Below are experts of layer 9 (counted from 0) of a mixture-of-experts language model. Rows are named router (the router's row for the expert), gate (a neuron's input weights, with its number), up (a neuron's input weights, with its number), down (a neuron's output weights, with its number) and show model dimensions 0-255. Each number is 500 + 25 x the weight over its row's rms, rounded and kept within 0 to 999. Numbers have three digits each.
Before each expert's rows: "gets" lists some tokens that make up at least twice as much of what it gets as of all text; "raises" lists some tokens whose logits its average output raises strongly, later layers aside. This comes from a sample of Wikipedia text that the model never trained on. Tokens count by the router's weight.

# expert 15
gets: " to", " of", "ing", " that", " said", " with"
raises: " the", " a", " it"
router:552496544524492513492459491518495545482511508503545505511483490530463478506485547508525522499467512505478519498459502530540443465513464525476521496525551468517461535493472495457520540524467481528508509468515521502490490487484515496505501530522508485506452486475534568460504470521484490506500542507526539517500506502534487518498505524542500486461501474512505506513499519524506520456518531506490503457539459514501528461555490488511504490421444487474480503496490522506500506505497460504512474489512493522476491507478541511490500502486517547528469487495507464499553494495494472449510530531512495530470527452520481535491504515473489492450488510510451474471532543516487506508460523502513527521521495502500516526505486476552520480458528478522509521490451486500478507482490541
gate0:511527516494537576507506497557502514487520494516488522495516511501480485494522498493507526456477489530458489498510513496537503511473492508461503507471497492529509512502489531520479496550478464500497510444543513506534498529524521478531452519474526485476518519481458539454527547550512503494477500533521497539514508522535497522470496486529479479529507495473455489524449489496533517496529462507511499500524474484493526506554497491516519475472481493503485485514508489535516479492505481467467463504465526520521457482517519463517485520483502483519542499478505521509490549491493488473532493527546538537485492518502508549538540502473518489508509487552465507533537564511475487474491488488513504518491468548494475558540573495498512525488487515517557513482473512498520528525518474
up0:511483539464450490463539480467520459489504526498479437521517483469477491516504499511500504473474469473492495481530515450469492537481486519499508464500550523476488500546502519482521514515506527508501534489511479512493512507514484481488483495541484501514518479529546456513517536481535514505491492520490508515485503505485490495490448517494521491522487549511489512493507531509488491494510446510443468482476484504503483466479493528492507477551492501464525514506435523470456477481459507481460486510478475536530504518489463476487494469468480523490508477499509489486458486481539547518536443498491498469491451493528465504474542473426464491511505514460512508503505483475517465531495505498506480469455515471468484485560495513498528506504472481482476461518540487445464493497495545
down0:481512530501472501508482521483492485526494455502470478527498541530467501479514517535489505475463497539492506493500530533477537516522477498541444473510507497495504460468548490503558483534528480506495491491511472567484491491521491513499515527494497506480496499511516530509467497518526531516488488472478443525549468496462507526546474509494507498513526498532488532560479518479520493514509532548458517454511509530499413522483572518503491514526486458499514500434505489467534530500490497497494515484525508474560489501496530493434496541513488480483514464496525500520498486492509531530479480507517483518501532511500464476540497507497468540533488487502483512481489463546504498538545517506479533505504497501498475470522534487479496529484511489514472464484480477489455503461495514

# expert 41
gets: " was", " played", " as", " in", " is", " became"
raises: " the", " a", " all"
router:539447516533467480456499507501532545517480493488518533541467458543452468473514528477514556511508484522482510435453447502503516529492496552517472499477508542524533523536502516467473480491521537469478505448526539481487486521498523527502542505471508508521456524488562533510498529487547539491491501534492511482544502495498493513519477475506496526503502497522506467513496475488456507471462507529491455501491513501490523466497523508533525522487495483490491487500463484522508532502471459466499489487544477506522505433472481503504518489473529504487488466462496494469493503480454489526496512506447505488487494473512509520476502523484477497453498515484484467489487527461501484494498526491553491540526527500503477513520506541449517467484508473485486502465489547487506511508481491
gate0:509486534499468498491512501474507500536508540456550510489480513494520496446512486512505505500517496547471500504514499518511517512447523491474485481492537487478544484528525489527508479494501456497491484420496494512487505504460516501452488480486516537463538503509501499561509483504511476500498507530467511551492547469553442485496528477524528500469506496465511492527505503470529509491478530513521468476509465482525500475464540503484522509497461528464505515524531485566474490444477506494508500462474537455457522485519514524519490475507486530531473484457487454544483535552515483456499502503509506488492497511493505501492475509485479521488520485484516506515480523484502468536503517427503479497509502478485526541522528441449538483495490529516474519550482506518488496494528496
up0:493478462473462542462475507535530505527484551525472476508491490498515507464474501469505543505508495485452502494524493490465515509529513449511521495513484511511503513533472495499458483527537561500473482535517483538474481476449535506550484513526481536550472485497482475493499470486529523480456540485498473518493491434489515450470509530480477495541493521522498503484519490526551538486523483514493493562473547458485516519501506506530464493551467530470513523495486516513525514517485509504479456509523492501500509482445503519543453513464468498508527496510500511449470536542511510483497542506511515546496482461488494530512543521520518509508512530531497549492512531528482496485466510480526514499501539506509492477516494502510540497498465501522519522479486499463489481479507533
down0:525518462533483526478511491479507529509505511522479511467504497511512482514483488456495512547508526522496513579535495497471500477503512507503479541514453482479528513529516514541498520498492514533516472532483509540489447481488527448526497476499492456456473524492547478517515477499474517492504533522487513497493506510506453517495518477455533496494515552457528471503532492472517511467474467453509489511533487497493496566508457472535501524545492482468565513509480518488557451480541487469509512457500547507507519503485475493484506492493448486457514527542500515507513466559527476503505490512474450500501507491503503488481458522488498515516504497476457535484521515465525487443507464485463491535471494513492474501485498500502493506500469510478537502482502473542514531523531486

# expert 40
gets: "–", ".", " −", " +", " ", " $"
raises: "0", "5", "3", "2", "1", "6"
router:491499510518485482484471518474465483536462493502537453494519489479499526549506534550520531541511524524505467459495503505441542492445492484521532508477472530508513511491514505448470511497469511549542452516523493496496478508512513534514525496479493503543483497531469464547496467512462476477522477495489499509491525485492526536478545469511499536467465484514470471535533489530518474525506479474492443482486514472499480539502531541538487469448487480456466490508478495507510471544486478509474493471528510479487475502541527484487486486485518516543471502489494515478521493492457493472500520530457518468515506479507530501523498464507506522514519496501495482484496498540502538462478531497474494496465529478489478490487489528522456456488511445492508527518485442460490515511472537
gate0:486514514489497482504542431494534498533513527476509488512560543530499500505507513488471498496515489515537487473505509517533515487558449485480486492515492503467507490523480520473521492491508456508511457524508483521526495472456496488518483472442496477429522498512501511488527483511517473499480487454484506502490523488525538485469491434480499482473523506512471497488487549526511502507515471446515545511500521488519473523502482527511507489487495488512517480457497498455509512485472520495455538477464542427520504540502498457481495509503495522564494509517477498548515510537519494518486551516501491543503509506547490503471503501503479533507483517491592460470488527481526495505488490485486545480489486458491522510521535489515511509495548482491513452495533536514500520495522477
up0:482473491489477531509496500502524527503485556493479472537495510514546469505468500503466496540516546457496475498512494499501509507544500505473506530487534505449508450502470529503469482490491457513480501535499484482514536522508456467520472489469542496517457510483495460515498502504481463509494474521497461540525442506489510517500516546499490478524526483494527480504515545557502477514513493503523477478490483516529469457524486553509486508510468470524509535497493530485514509482488524496536526448469525482506475509469523525552468505499564494484460520522478517470520542501511514510529524498506517555502498534541501478497535494472538501470522506485528494513486491519505540498446487466513541556522483501557507510522464499464496527531530479465476527476471490482467464503491515
down0:528466486520538497504526510493519510483483534508498494500503519567511496523549412496481487499510462516510531485495473498450458484519557488467515486456517528538487486475507496504515528556493506563476531487499495537515534482519527475489524520492510487477548493475522478524487530481481457532536515536529501508486473464497482491493499509502524486515536510496535535507505463523458490493536490488455499512483477520492528480488493473425512489504515458521484542529535566488488489507486509502484482496481537507492536536507505458510483491531507527469487525521516462516515497494536456483518494494527514501462471519500503507469483520519488525484520462483493482513509546494515515488485456507485471489501494455550537500514496456513502498514467489493500459450446510482489481510521513